Experts of a small language model: width 320, 847M tokens.
Below are experts of layer 4 (counted from 0) of a mixture-of-experts language model. Rows are named router (the router's row for the expert), down (a neuron's output weights, with its number) and show model dimensions 80-159. Each number is 128 + 24 x the weight over its row's rms, rounded and kept within 0 to 255.
After each expert's rows: "raises" lists some tokens whose logits its average output raises strongly, later layers aside. This comes from a sample of Wikipedia text that the model never trained on.

# expert 212
router [113 137 145 132 116 121 128  88 121 105 121 130 172 134 156 101 106  94 119 142 171 110  95 120 114 125 109 142 104  78 105 131 120 154 141 180 100 115 127  80 124 139 117 148 154  95 125 132 130  93 145 155 118 125 158 142 161 162 110 148 136 122 144  99 135 142 147 117 114 130  99 102  91 130 105  78  61 124 146 127]
down0 [124 110 122 145 155 162 161 126 171 122 137 157 157 153 185 144 165 161 159 144  83 146 122 152 114 140 137 102 122 140 161 149 109 116 108 149 141 166 113 112 146 170 105 111  94 120 129 142 134  82 121 137 122 136 144  98 132  90 132 105 123 113 133 161 191  84 121 149  93 187 102 101 135 126 155 115 104 112 135 107]
down1 [129 146  89 121  91 149 125 122 153 115 162 106 126 122 120 113 104 179 118 124 114 140 127 105  91 121 133 133 124 152 125 108 147 106  82 145  93 128 142 148 110 128 186 121 115 157 128 103 126 136  99 159 128 122 193  88  92  98 132  88 134 138  90 122 127 131 126 110 162 126 113 109 154 127 158 178 111 146 134  93]
down2 [136 106 157 150 170 134  92 107 137  88 134 104  87 174 129 121 166 162 137 156  87 161 128 152 124 140 153  71 126 125 125  81 133 132 133 155 114 144  98 103 135 155 158  99 115 173  99 127 150 119 126 138 129 113 109 150 135  86 146 106 129 127 139 108 161 159 152 141 194 116 111 134 121 120 138 135  95 125 143 121]
down3 [119 130  87 123  99 170 125 133 131 111 118 110 118 141 144 171 154 138 140 134 143 127 128  80 121 199 123 121 188 145 153 150 149  90 135 118 131 127 141 128 164  88 198 145 119 186 126 119 140  85 123 138 133 154 154  84 114 165 165 116 107 136 107  94 114 130 145 153 144  93 136  74 115 122 147 159 143 122 117 136]
down4 [122 122 119 140 115  93 128  91 152 123 125 167 135  96 171 140 167 133 101 124  99 117 142 124 144 104 108  81 148 140 138 147 162 104 147  95 108 165 140 153 110 127 126 161 159 129 115 160 109 148 147 108 117  96 135 114 139 156 145 136 147 103 176 112 104 115 138 175 137 116 126 150 154 111  92 111 109 146 141  99]
down5 [ 90 127 128 141 114 167 151 129 103 148 126 157 115 121 157 130 138 116 116  73 114 150 119 136 140 124 130  75 118 167 163 110  66 132 138 113 188 110 123 165 100 127 111 111 156  96 125 183 148 138 136 123 169 164  62 134 175 132 154 119 139 180 131 137 126  84 106 121  99 157 132 120 143 109  89 148 150 137 101 162]
raises: "cer", "animous", "pen"

# expert 216
router [105 135 104 145 151 128 146 139 180 100 114 126 113 125 138 130 148 114 149 139 102  83 122 180 126 149 127 126 158 148 129 147  92 150 168 136 151 131  97 144  92  84 106 148 126 113 107 131 108 140 142 134 118 148 108 110 172 121 119 171 153 144 120 133 139 121  81  89 134 107  90  94 142 117 136 159 151 125 151 110]
down0 [129 137 136 131 139 107 111 122  99 154 114 151 199 134 160 142 147 140 129 133 112  96 148 105 111 135 132 140  99 156 152  79 167 158 111 119 116  88 133 147 125 157 103 127 120 136 116 123 108 116 146  73 129 103 121  84 129 129 130 127 144 150  85 123 138 121 130 132 116 130 138 126 114 135 141 147 124 171 151 103]
down1 [164 113 159 153  99 183 103 153 116 119 140 151 126  86 108 115 142 108 142 129 113  90 125 172 114 127 129 121 128 115  77 149 134 138  88  92 137 123 132 145  89 142 192 139 183 141 148 151 123 134 145 162 178 154 143 128 120 120 149 119 160 133 149 145 129 135 121 123 124 116 156 143  53 139 168 125 141 141  91 138]
down2 [177 135 127 111  87 140 168 171 127 124 105 127 100 144 128  91 126 113 132 150 138 123 154 117 119 148 111 141 133 137 122 119 129 118 103 100 101  77 161 132 124 116  93 111  95  89 124 124 151 181 107 117 132 127 105 101  99 119 153 124 155 107 140 129 141 137  96  92 131 146 146 159 152 156  95 107  98 134 126 153]
down3 [140 107 122  94 120 105  92 144 107 129 125 106 103 123 141  55 152 133 178 141 137 122 134 165 143  96 140 118 154 119 115 165 112  98 143 130 142 167  94 124 106 148 134 120 148 107 161 120 138  85 124  89 173 107 114 114  92 134 125 141 136  91 116 137 122  92 120 189 145 131 147 141 159 130 118 108 129 132 116 154]
down4 [151 164 122 135 132 135 162 118 131 128 137 143 137 147 142 140 113 123 139 125 124 101 127 115 133 165 103 111 126 153 170  88 164 137 126 158 126 122 186 108 145 156 143 154 114  98 116 104 132  81 146 143 103 143 128 111 108 116 134 132  92 118 150 122 149 149 117  97 164 106 144 143 148 141  85  71 158 114 128 133]
down5 [137 101 145 113 134 131 141 108 149  95 108  63 124 132 138 135  94  97  93 135 133 160 116 149 136 158 153 136 133 115 127  83 132 145 141 125  95 157 112 121 128 107 110 119 142 172 116 129 151 141 141 130 104 148 175  95 177 127 123 145 147  98 125 124 114  90 136 119 140 137  89 116 146 171 176 156 122 142 153 114]
raises: "e", "board", " account"

# expert 224
router [133 145 126 130 100 109 130 132 140 114 146 138 116 118  85 124 135 106 130 113  97 120  88 134 160 109 119 115 117 145 155 166 118 114 117 124 131 148 143 122  93 137 147 115 159 160 128 171 118 127 145 153 143 174  80 140 143 143  97 156 169 113 160 110 124 118 159 141 158 162 136 163 117 112 116 148 138 151 129  75]
down0 [107 125 134 130 127 128 125 101 139 109 144  98  74 112 146 153 169 129 102 128 127  83 176 100 139 144  89 111 138  86 120  99 142  99  82 109 156 157 114 105 132  99 133  99 112 145 120 116 161 120 128 124 121 103 159 114 127 129 119 182 118  86 113 144  90 116 130 101 121 140 114  85 127 101 142 105 140 148 154 117]
down1 [125 102 112  99 124 110 150 132 102 150 108 102 107  94  71 154 163 138 142 121 139 133 193 170  93 141 139 104 142 153 133 158 125 124 124 131 144 137 137 127 145 142 157 136 154 136 120 174 144 117 123 118 114 182 106 145 134 161  53 104 177 115 129 127 151 142 144 142 149  98 108 131 179 131 155 138 151 103 118 130]
down2 [166 127 134 170 142 156 133 158  80 168 158 148 129 115 151  97 113 129 113 143 126 150 108 144 119 134 152 123 108 124 121 143 138 118 129 113 158 141  59 119 110 115  94 152 129 134 146 168 138 160  93 106 165 142 116 102 108 140 116 155 125 142 144 133 141 109 156 149 143 169 134 109 121 113 154 124 121 142 106 104]
down3 [122 132 112 154 125 160 152 122 149 120 138  96 110 134 148 150  63 132 111 130  58 119 159 105 120 109 126 149 125  83 124 165 177 142 102 125 129 123 109 104  81  96 112 130 141 103 169 143 119 133 144 110 117 133 190 107 154 138 138 124 145 120 138 117 101 135 150 103 133 129 168 122 127 120 117 105 126 105 156 109]
down4 [130 200 120  81  90 125 127 145 172 164 127 127 143 159 148  88  96 106 122 156 148 141 136 166 117 162 145 160 142 132 127 153 127 146 122 117 155 179  96 187 144 101 146 120 137  88 143 133  93 132 110 125 119 118 151 135 116 103 134 118 180 150 138  98 137 145 132  79 129 129 111 139 141 120 103 126 131 107 176 151]
down5 [129 117 106 103 176 165 136 151 103 116 139 118 135 110 141 169 166 105 139 140 108 131 127 128 166 126 127 126 172 123 143 190 117 133 195 155  94 143  89 152 159 144  67 129 130  61 125 145 123  91 119 141 139 113 118 159 144  91  90 130 115 109  98  95 131 174 148 165 124 100 142 134 131 137 134 100 158 117 106 100]
raises: "ership", "Scientific", " price", " purchase", "arium"

# expert 54
router [148 114 128 119 160 162  94  93 134 149 166 143 121  89 109 135 143  94 130 110 126 121 123 150 127 139 123 136 144  90 145 120 154 126 155 130 113 132 101 142 138 109 116  81 125  77 105 138 125 111 150 117 104 148  74 140 149 141  99 169 148 100 132  99 135 156 166  98 151 156  68 120 124 101  86 132  83 136 101 119]
down0 [132 152  87 131 110 114 128 149 130 111 151 139 102 102 133 143  61 115 144 145 101 195  78 106  96 146 122 145 133 182 171 130  85 125 129 155 121 111 139 126 117 149 115 108 124 142 162 121 109 132 113  91 136  76 105 135 116 127 159 138 145 161 118 158 172 126 140 131 107 125 130 165 131 114  93  97 153 132 114 101]
down1 [ 86 177 146 132 154 143 137 155 125 109 158 178 168 118 131 152 104 142 143 139 109 146 124 155  95 109 106 155 140  94  69 165 111  85  82 167 131  89 162 104 131 134 141 113 148 136 125 162 150 114 143 123 152 163 147  99 125  92 169 122 114 147 123 133 123 140 135 148 148 155 140 147 166  86 118 144 178 166 124 113]
down2 [128 102 160 131 162 147 107 115 103 165 156 134 141 157 129 110 141 153  70 153 117 146 122 187 137 150 138 147 117 168 115 142 113 117 138 116 156 112  78 131 105 146 128 126 106 161 118  94 128 137 123 145 119 110  92 139 112  62 100 131 113 133 139 131 138 135 104 153 143  95 165 142 103 147 140 112 151  76 124 135]
down3 [123 166 141 143 123 121 121 111 123 127 129 130 134 132 179 127 144 160 102 113 126 147 150 139 145  64  94 147 126 114 135 164 116  85 136 139 124 125 156  93 182 115 140 102 114 134 127 142 151 103  75 176 157  95 131 135 110 158 122 149 123 142 154 117 120 174 135 130 138 138 109 115 173 116 151 119 131  99 164 137]
down4 [144 129 140 100 125 128 108 128 141 171 130 122 147 130 105 162 180 154 127 147 153 123 147 136 156  78 154 156 107 140 162  78 129 151 116 131 146 207 112  62 109 124  95 134 126 136 100 125 152 103 143 100 140 144 141  98 106  94 124 155 136 111 107 139 131 113 128 122 167 135 104 120 146 103 117  84 143 113 110 104]
down5 [123  90 127 131 156 129 169 172 130 181 122 172  90  85  95 131 141 121 144  87  93 124 152 120 152 108 142 126 123 118 120 112 116  77 136  92 176 125 146 123 151  82  91 126  99 107 186 128 128 131  96 121 184 130 133 109 125 130 104 122 124 131 174 128 116 122 114 116 138 196 115 155 133 139  96 110 142 148 149  86]
raises: ".", " but", " which", "er"

# expert 47
router [132 127 126 162 145 122 151 135  89 117 122  96  96 149 137 101 152 118 106 112  93 110  72 150 155  87 134 101 108 163 158 103  84 111 143 136 147 129 115 133 112  86  93  83 139 123  94 125 102 148 162 125 112 151 160 110 127 101 120 132 129 137 154  81 140 110 120 115 157 177 132 123 120 142 151 164 159 116 135 118]
down0 [102 117 147 159 136 139 146 148 110 121 144 103  72 111 124 102 189  83 115 147 119 143 119 123 117 138 145 121 144 139 138 114 162 107  98 122 149 132 169 164 115 111 146 136 154 133 151 127  95 164 139  94 144 126 107 111 154 133 142  99 147  86 114 142 116 151 159 156 179 125 139 103 158 143 166 123 115 116 137  65]
down1 [137 117 169 154 159 112 111 103  96 153 137 139 103 128  87  86 162 102 124 128 122 107 112 147  83 123 148 173 100 123 142 116 109  88 155 126 118 136 192 128 135 107 141 118 102 126 101 121 121 159 122 118  96 147 101 135 115 113 137  86 151 124 116 149 132 127 143 151 150 122 119 109 148 137 148 139 141 108 146 139]
down2 [ 92 148 183 130 127  78  90  90  89 161 112 126 126 120 128  98 109 128 160 156 126 132 184 118 158 147 112 139 127 150 145 102 154 120 189 127 132 127  88 152 148 135 118 103  93 158 115 112 133  91 125 128 119 144 131 124 163  71 146 111 137  72 114 109 111 145  95 133 127 148  94 144 130 114 133 116 140 116 168  85]
down3 [123 134  89 136 164 143 144 101  69 121 130 137 122 149 113 139 143 157 106 148 120 128 133 103 132 123 116 104 159 184 120 154  77 129 109 111 128  77 118 140 118 107  93 172 151  97 123 145 129 133 129 163 119 176 141  95  73 112 164 109  84 134 139 155  95 131 132 140  66 153 143 127 106 114  81 152 158 154 135 170]
down4 [158  98 144 158 126 116 114 157 150 113 159 103 120 151 161 154 151 148 150 136 105 154 135 127 143 180 100  92 130 147 133  83 170  79  96 160 149 125  60  85 126 151 133 107  94 104 158 172 107 163  96 160 126 123 140 132 130 133 133  98 131 124 108 122 146  75 127 122 145  99  84 177 184  91 149 143 120 145 148 109]
down5 [144 103 118 144 131 106 100 105 133  53 125 166  94  90 132 155  89 100 142 160 148 143 176 127 125 129 129 140 128 153 106 129 121 170 147 131 139 115 133 117 130  86 104 152 134 115 158 119 124 148 113 145 182 160  84 133 148 124 139 163  93  81 106 134  91 125 147 130 135 131 119 158 117 117 114 133 132 134 123 134]
raises: "ds", "lands", "oc", "hood", "nt", "fer"

# expert 247
router [124 137 103 132 175 127 111  97 146 113 114 144  85 111 137  90 137 137 122 130  88 139  95 174 158 111 117 159 148 120 152 116 111 126 154 115 139 158 116 163  47 167 155  95 136 165 128 131 110 131 154 142 103 188 146 143 133 110 122 153 165 104 104 113 110 124 127  82 141 187 115 116 143 147 132 161 141 131 116 163]
down0 [140 130 119  92 101 133 131 116 122 143 126 144 142 117 123 125 119 141 134 156 134 138 143 123 160 144 159 127 131 111 105 166 116  92 114 151 155 162 158  86 122 119 120  89 130  86 158 147 117 119 148 138 137  80  99  96 135 121 163 109 125 149 131 101 105 162  86 188 148 114 135 130 148 103 112 144 118 145 145 149]
down1 [128 109 144 140 174 146 117  73 112 118 181 137 110  96 107  46 146 174 110 119 142 132 106 110 103 128 126 131 146  98 141 130 133 149 138 119 182 138 148  94  74 141 139 116 156 120 147 150  97 111  80  80 121 123 156 144 192 107 126 139 126 133 131 162 125 133 141 171 141 130 166 130 126 125 148 196  98 168 103  92]
down2 [127 129 146 112 176 154  79 122 134 116  90 128 113  72 154 141 109 132 134 146 126 176  87 154 106 144 145  84 170 112 100 126  99 174 131 140 119 117 172 133 135 115 168 134 139 154 131 145  71 120 128 167 127 152 102 121 150 128 141 142 145 136 150 113 129 138 117 139 104 155 147 134 142 187 135 168  90 135 105 140]
down3 [159 103 110 123 149 105 109 100 129 136 103 125 147 139 111 144 158 158 128 150 122 142 114 163 125 125  97 163 184 153 121 182 118 126  89 143  94 115 131 134 130 102 117 108 114 143 100 140 112  98 128 131 121 124 118 103 205 136 121 135 135 135 125 126 149 110 113  96 111 139 109 174 131 141 104 188 121  98 104 111]
down4 [137  66 141 176  96 135 150 115 134 111 142 123 174 128 165  98 135 144 154 114 133 129 132 144 152 104 136 134 137 127 120  90 149 138 111 106 165 158  95 153 108 163 155 155  94 172 116 154 139 137 184 183 112 158 123 117 160 141 147 108 163 126 164 179 108 110 136 118 125  84 123 128 131 145 123 163 105 118 121 132]
down5 [147 101 112 139 117 129 132 137 137 143  78 158 154 152 139 132 130 120 138 130 155  85  96 182 114 110 164 125 164  91 141 113 128 110 114 127 126 117  96 127 105  95 193 123 123 104  93 149 130 102 155  71 135 134 110 157 139 142  94 132 132 113 140  93 176 163 116 120 128  94 113  77 155 110 103 180 141 110 178 106]
raises: "ann", "ins", "age", "uro", "unt", "ans"

# expert 251
router [148  93 139 111 144 120 114 190 136 147  71 114 142 166  97 161 168 151 131 125 121 150 156 150 148 138  90 107 142 141 124 127 114 135 161  93 162 156  99 148 105 164 115 148 140 110  80 129  99 121 131 157 144 133 138  99 119 145 137 151 141 137 145 154 152 124 133 100 147 118 135 146 163 170 104 124 141 114  87 145]
down0 [148 102 123  94 149 136 116 114 138 129 131 137 130 129 116 141 161 133 109 158 126 104 122 122 180 127 101 135  98 119 133 148  93 121 133 104 107 126 103 112 150 146 129 145 141 144 101 118 132 113 124 147  98 141 179  95 149 127 108 145 128  95  99 120 110 127 145 117  60 118 125  80 120 131 163  84 129 153 148 148]
down1 [159 117  97 146  70 109  76 134 171 112 140 105 111 122 145 104 105 103 132  86 135 168 137 141 128 117 135 126 128 122 115 132 190 117 141 121 152 174 115 122 113 175 135 130 127 122 108 133 134 123 115 131 107 174 193 124 118 161  85 139 135 119  85 127 107 132 136 167 136 131 108 132 112 134 103 108  98 120 135 108]
down2 [146 125 103  69 104  89 130 110 146 100 124 113 127  83 139 139  93 160 159 141 150  93 146 161  96 115 151 153 119 150 125  94 146 103 158 167 138 117 126  87  96 124 112 150 174 116 143 158 141 152 141 133 155 148 130 109 115 125 133 148 191 147 107 105  79 123 148 139 150 129 169 139 149 108 133 101 114 105 145 106]
down3 [167 161 132 165 152 112 115 133 153 119 116 127 101 159 140 159  92 149 118  89 103 146 113 136  59 118 155 149 141 103 117  80  87 160 144 127 127 149 129 137 126 112  67 154 155 130  90 151 109 115 137 128 129 141  94 133 132 104 123 109 160 101 137 150  81 102 108 189 132 103 102 121 103 143 177 132 164 121 128 137]
down4 [ 79 154 133 126 112 142 130 139 111 165 155 149 144 120 106 123  65  90 132 110 160 148 135 119 142 103  85 109 116 135  96 133 163 153 120 126 155 144 187 125  89 170  90 167 100 100 141 148  65 117 115 104 134 147 123 135 160 139 200 103 112 159  96 131 141 118 117 126 118 108 176 147 110  92 123 133 171 103 106 106]
down5 [ 83  94 116 133 159 172 157 144  60 120  97 121 123 112 106 136 143  99 140 132 194 135  95 117 170 166 138 122 124 140  87  99 123 115  93 106 113 177 127 127 147  97 130 111 126 137 134 119 137 147 127 113 134 126  81 144 124 152 141 135 100 120 153 124 109  64 120 133 150 106 145 156 132 135 104 156  93 161 132 145]
raises: " of", "arm", "able", "ably", "atory", "on"

# expert 17
router [128 122 119 114 147  82 146  94  80 117 113 174 103  97 130  90 128 132 180 138 147 177  99 117 117 115  94 175 115 123 121 138 109 162 136 143 101 130 113 121 103  99  98  88 117 106 133  93 124 103 126 123 102 123 116 144 143 116 107 133 123 158 122 109 127 106 157 133 111 103 118 100 104 146 119 105  95 113 137 124]
down0 [130 124 145 106  91 115 135 162 165 134 177  98 130 159 157 128 124 131  99 109  84 102 102 151 143 138 169 124 130 100 118 155 152 124 134 114 138 114 138 142 127 114 168 139 139 142 165 107  97 116 126 122 121 113 115 159 120 121 133 161 113  83 102 142 118 133  94 109  95 137  98 140 120 109  96 115 138 147 135 115]
down1 [109 102 144 130  72 118 131 112 162 133 106 158 118 142  78 152 130 138 107 116 137 121 131 158  88 161 118 159 153 154 132 128 119 142 188 104 116 125 119 116 149 103 188  72  83 137 112 125 131 125 100 142 158 135  95 109 123 107 141 160 151 123 135 117  97  92 106 124 138 117  92 130 106  88 100  96 132 106 145 140]
down2 [135 129 137 139 124 132 119 102  98 122 104 133 127 130 135 162 136 123 176 158 163 144  95 118  89  86 130 115 153 101 143 107 103 123 105 139 102 111 127 118 115 119 109 130 138 133 102 125 155 154 114 154 156 137 128  93 132 135 121  81 142 148 167  76 106 128 128 119 155  95 142 133 143 130 156 134 116 123 142  97]
down3 [192 149 154 126 110 105  96 168  99  87 149 153 137 157 115  92 138 119 111 117 122 116 154 117 150 117  77 137 105 109 145 141 107 177 118  99  92 166  89 125 105 169 155 119 132 123 149 126 105 147 131  90 187 126 134  78  99 175 113  90 154 132 124 113 102 120 135 139 136 153 116 126 117 136 108 123 107 128 142 144]
down4 [129 163 153 124 112 122 135 132 155  90 114 152 150 142 140 136  90  76  55 129  82  93 146 118 130 167  88 118 140 140 115 143 174 138 115 108 160 102 133 140 130  90 143 120 154 120 107 118 155 137 145 135  97 165 120 168 131 105 149 193 168 147 128 172 116 111 131  90  80 126 134 121 154 106 126 146 149 107 113 119]
down5 [ 74 106 117  87 113 121 106  87 141 156 137 143 118 111 141 160 100 123 105 129 127 153 141 107 152 150 130 101 119 154 160 127 184 119 137 115 163 145 135 140 184 169 115 178 127 135 155 121 151  85 117 173 119 101 163 157 122 166 155 125 144  92  94 146 149 146 114 114 136 120 139 152 125  85  99 108 107 173 103 165]
raises: "\n", " |", ".", " |\n", " (", ";"

# expert 150
router [133 120 155 135 138 110 160 155 134 145 107  61 153 143 116 109 130 131 110 152  89 128  99 151 144 110 113 149 135 143 159  93 113 159 152 152 150 141 151 142  84 124 132 167 126 162 115 160 131 132 144  92  95 104  92  77 140 119 155 146  80 106 126 133 113 134 117 141 130 117 157 151 104 106 133 149 145  99 105 146]
down0 [112 113 133 126 135 121 138  92 108 139 162 151 103 129 190 119  88 136 125 129 111 176  95 132 122 147 136 123 120 106 127 115 134 120  91 143 106 133 140  83  81 110 131  88 151 127 162 114 139 151 109  93 153  97 131 126 144 126 140 139 179 145 130  80 142  89 120 142  89 111 146 137 122 160 172  90 159 157 126  95]
down1 [117 128  95 107 127 111 133 181 120 144 110 127  89 116 130 132  86 159 115 103 136 172 112  88  64 151 138 104 149 124 177  95 156  66 116 162 140 135 125  90 159 178 135 179 117 109 174 101 135  99  94 145 167 145 108 169 109 141 151 129  86 155 116 133 133 108 156 164 142 130 141 107 104 115 139 110 134 130 134 119]
down2 [146 163 118 141 126  82  96 129 132  86 169  81 161 124 126 115 109 163 135  98 134  67 105 143 121 141 114 156 139 120 154 103 143  99 123 155 117 146 141 116 125 112 108 129  73 178 151 127 123 128 116 146 108  98 103 174 123 108  95 125 166 101  72 153  98 109 122 127 127 154 104 128 106 107 162 116  68 159 133 148]
down3 [161 150  96 121 120 146 131 116 149 157 129 102 120 140  85 159 114  98 119 133 116 138 159 158 183 110 145 148 121 136 177  89 104 132 158 151 110 152 128  92  71 115 133 170 128 124 151 120 155 127 149 101  92  96 125 122 143 114  99 151 118 133 142 103 108  97 139  93 114 129 111 140 150 117 137 122 149  94 113  92]
down4 [108 178 119 134 122 121 160 100 184 125  92 104 124 131 150 145  70 149  87 116 140 137 104 134 142  70 120 143 161  89 117 157 125  93 134 100 113 156 192 111 153 102 107 122 146 145 139 115 145  93 120 144 159 133 137 122 113 118 131 131 118 133 125 131  98 166 138 148 135  98 146 144 124 115  86 162 121 148 119 108]
down5 [162 165 153  76 130 165 151 143  96 122 138 102 101 104  93  81 100 124 170 144 122 137 101 143 131  99 108 157 145 156 126 128 135  97 141 131 116 120 164 145 101 151  95 129 114 139 161 136 135 130 146 120 136 117 132  77 106 123 131 113 121  96 138 109 140 151 108 103 161 134 112 122 138  65 116  71 138 112 132 146]
raises: "s", "C", "2", "B", "S", "H"

# expert 213
router [136  73 172 127 151 143  97 116 152 148 118 100 103 163  98 121 126  90 121 134 125  68 144 137 138 123 139 141 162 157 133  86 118 108 111 124  99 158 148 156 120 134 123 112 141 146 150 140 118 119 115 138  91 100  93 112 129 158 127 153 117 127 125 137 127 144 144 139 115 150 151 178 149 132 120 135 148 119 143 150]
down0 [ 95  93 149 124 129 147 114 116 170 113 148 110 123 156 142 128 124 113 138 145 131 153 105 124 159 101 156 131 150 154 118 177 101 146 151 149 159 120  74 115 119 120 146 100 194 111 144 144 133 158  98 135 174 167 125 114 126 111 113  92 170 137  74 151 126  98 115 141 128 112 138 169 156 190 107 139 151 102 169 121]
down1 [109 123  90 103 128 122 112 140 205 107 146 135 141 105 163 115 147 142 118 131 126 127  93 113 173 123 117 142 125 162 147 115  48 179 137 121 113 133 125 127 112 142 132 113 121 169 100 135 147 101 156 132 136 147 126 153 134  96 138 100 141 121 121 149  83  72 100 158 123 121 139 197 148 131 129  82 141 129 111 130]
down2 [153 148 131 178 159 101 136 115  74 170 120 106 117 123 181 112 145 119  87 143 119 131 127 158 147 111 134 158 117 105 114 161 169 143 113 114 149 122 103 144  90 158 101 143  93 164 155 128 133 133 132 144 145 145  98 157 134 155 128 115 163 136 151 122 157  83 159 135 121 171 146 132  91 161 133 171 146 143 148 135]
down3 [125 118 117 165 124 146 163 145 160  97 116  71 131 149 165 143 122 149 130 113 145 171 147 159 150 121 132 124 134 169 131 102  66 138 152 138 106 119 146 105 147 133 148 132 107 158 178 107 107 112 132  64 113  99  79 154 108 118 149 136 122 150 117 152 112 115 106 133 122 101 118 119 136 115 133 143 115 108 113 147]
down4 [135 117 134 119 122 126 131 124 125 128 166 133 141  90 125 120 113 141  93 159 153 109 111  79 155 106 120 105 125 129 111 107 104 153 145 109 120 158 121 166 164 125 127 112 134 160 128 111 105 100 112 110 151 101 160 113 112 136 134 152 117 135 147 127 110 152 119  94  85 120  95 110 107 102 135 144 194 132 138 113]
down5 [ 79 138 160 144 100 101 147  65 131 133  87 118 173 129 179 125 112 115 112 143 146 197 119 131 122 134  97 155  78 149 128 128 144 118 147 103 112 147 106 102 111 127 122  95 130 115 113 143  77 108  68 140 119 121 108 121 149 164 155 161 109 112 177  88 175 140 126 113 118  82 122 114 127 102 158 181 157 149  76 137]
raises: "ors", "a", "es", " ("

# expert 141
router [135 104 129 132 119  89 127 142 119 112 150 154 106 136 122 177 148 147 151 139 161 144 162 131 147 118 118 103 133 173 132 137 120 147 121 106  99 143  94 142 116 118  96 140 107 134  83 122 103 185 107 101 123 141 188 156 117 139 140 126 122 162 147 106 153 106 138 116 123 152  98  94 127 156 165  94 125 110 106 147]
down0 [148 117 136 153 127 118  63 126 111 160 142 119  92 174 119 121 123 142  94 118 104 134 118 116 166 145 107 164 120 145 109 109 110 117 146 120 116 119 112 158 144 116 140  74 144 112 121 125 112 127  99 141  78  81 113 124 133 129 135 164 114 102  91  94 106  87 116 106 178 105  58  77 139 151 118  86 116 163 128 165]
down1 [126 136 180 151 126 103 138 136 130 132 153 104 157  85 128 132 165 139 164 147 119 139 160 116 138 146 112  89 140 119  93 114 116 108 103 138 102 135 150 133 127 114 146 133 114 121 112 136 156 173 132 179 131 127 174 104 120 107 113 123 147 120 169 139 104 165 105 161  96 157 114 152 129 130 135 117  72 116  86 133]
down2 [158 146 126 139 127 127  77 140 122 135 157 136 123 100 133 121 118 169 163 113  79 112  85 142 147 137 184 137 151 175 118 133  96 111 140 122 128 131 121 152 107  84 165 125 140 111 120 139  99  92  92 100 125 127 132 117 114 100 140 129 153 138 122 142 148 116 109 125 153 109 113  97 166 178 111 112 150  96 103 108]
down3 [120 130 137 160 107 109  88 141 156 140 175 139 108 178 105 116 138 145 146 102 151 143 144 142 158 139 112 108 152 103 154  95 125 143 142 145 109 102 142 116  77  92 168 137 138  78 128 139 134 116 155 136 132 161  98 118 117 104 122 153 115 152 120 122 111 127 120 116 180 107 125 162 123 117 116 155 142 129 101 113]
down4 [144 139 113  83 148 131 136  89 117  85 133 135 134 126 106 113 115 128  87  85 141 144 108 135 104 106 142 127 123 103 160 107 149 131 136 120 131 143 128 124 169 120 100 121 105  91 202 164 138 151  72 140 169 121 137 151 123 100  95 156 109 122 102 100 138 133 107  93 138 149 137 109 119 120 154 135 106 165 141 117]
down5 [147 102 127 105 151 142 100 169 123 115 153 128 135 144 115 161 154 172 174  97  99 168 151 139 108 147 135 109 114 120 148  85 136 134 149 140 153 143 144 128 144 154 130 160 134 145 116 145 145 105  84 115 107 113 122 132 149 114 103 123 137 141 136 116 128 151 112 150 173 136 103 122 100 131 124 152 122  84 111 115]
raises: ".", "ery", "'", ","

# expert 48
router [143  97 150 142 137 148 141 145 149 103 108 143  99  92 134 159 157  98  94 137 105 139 122 123 179 175 101 131 168 109 152 149  57 103 164 106 100 129 142 125 107 133 112 125 111 174 149 156 152 161 104 152 164 156  80 183 124 122 165 156 178 102 149 122 136 112 156 154 126 122 100 149 154 107 141 164 160 149 102 126]
down0 [122 116 124 106 114 133 151 138  88  98 126 139 116 136 129 127 133 104 175 172  85 125 168 100 140 127 155  90  89  71 164 119 135  96 137 176 128 121 116 123 108 125 122 116 113 118 105 160 130 109 167  88 135 112 124 150 149 179 102 139 123 136  90 130 144 143 114 152 151 149 120 133 148 138 143 104 121 150 117 128]
down1 [134  99  96 111 133 110 141  91 128 127 143 134 104 113 172 117 116 125 115 106 142 160 110 128 137 104 138  98 134 148 152 158  97 132 107 137 129 129 154 110 147 118 115 106 140 131 160 110 143 127 107 111  93 137 131 136 115 131 138 159 166 121 135 110 172 146  93 130 142  88  95 109 118 176 150 119 188 146 127 100]
down2 [125 130  90 129 101 133 133 126 127 148 170 142  89 144 133  80 114 157 125 127 141 158 129 127 137 140 101 111 122 101 130  77 143 142 113 124 106 191 127 108 150 129  89 108 140 119  75 107 144 159 120 104 156 156 164 124 107  96 132 127  99 169 109  81 106 126 125 146 137 167 104 110 101 117 143 165 116 126 150 163]
down3 [154 163 138  99 134 100 141 116 134 132  87 138 105 126 119 118  95 137 118 107 124 108 154 134  73 131  87  99 150 113 113 141 163  60 128 142 159 118 130 116 137 119 119 107 132 131 148 147 128 138 136 157 153 107 125 115  98 118 144 126  93 149 120 110  93 142 127 101 151 143 179 100  95 106 143 116 167 131 112 129]
down4 [144  69 105  98 145 135 122 133 132 120 128 181 168 109 122 140 104 124 128 129 164 104 119 133 120 139 125 163 171 158 155 121 101 154 154 122 106 105 151 141 127 157  57 151 185 159 109 132 136 143  93 152 105 147 117 151 135 130 175 146 145  70  80 113 122 147 121 138  55 146 136 108 134 119 143 142 122  81 147 120]
down5 [140 153 144 134 124 101 141 145 123 112 106  86 114 144 132 123 132 154 174 143  77  89 149 153 120  84 148 132 129 136  87 154 133 126  85 120 130 106 129 170 144  71 137 134 130 115 119  99 104 109 185 160 133 157 131 111 101 137 107  83 115 136 145 166  95 160  87 138 156 155 143 134 120  84 116 118  94 130 119 177]
raises: "ers", "ing", ":", " on"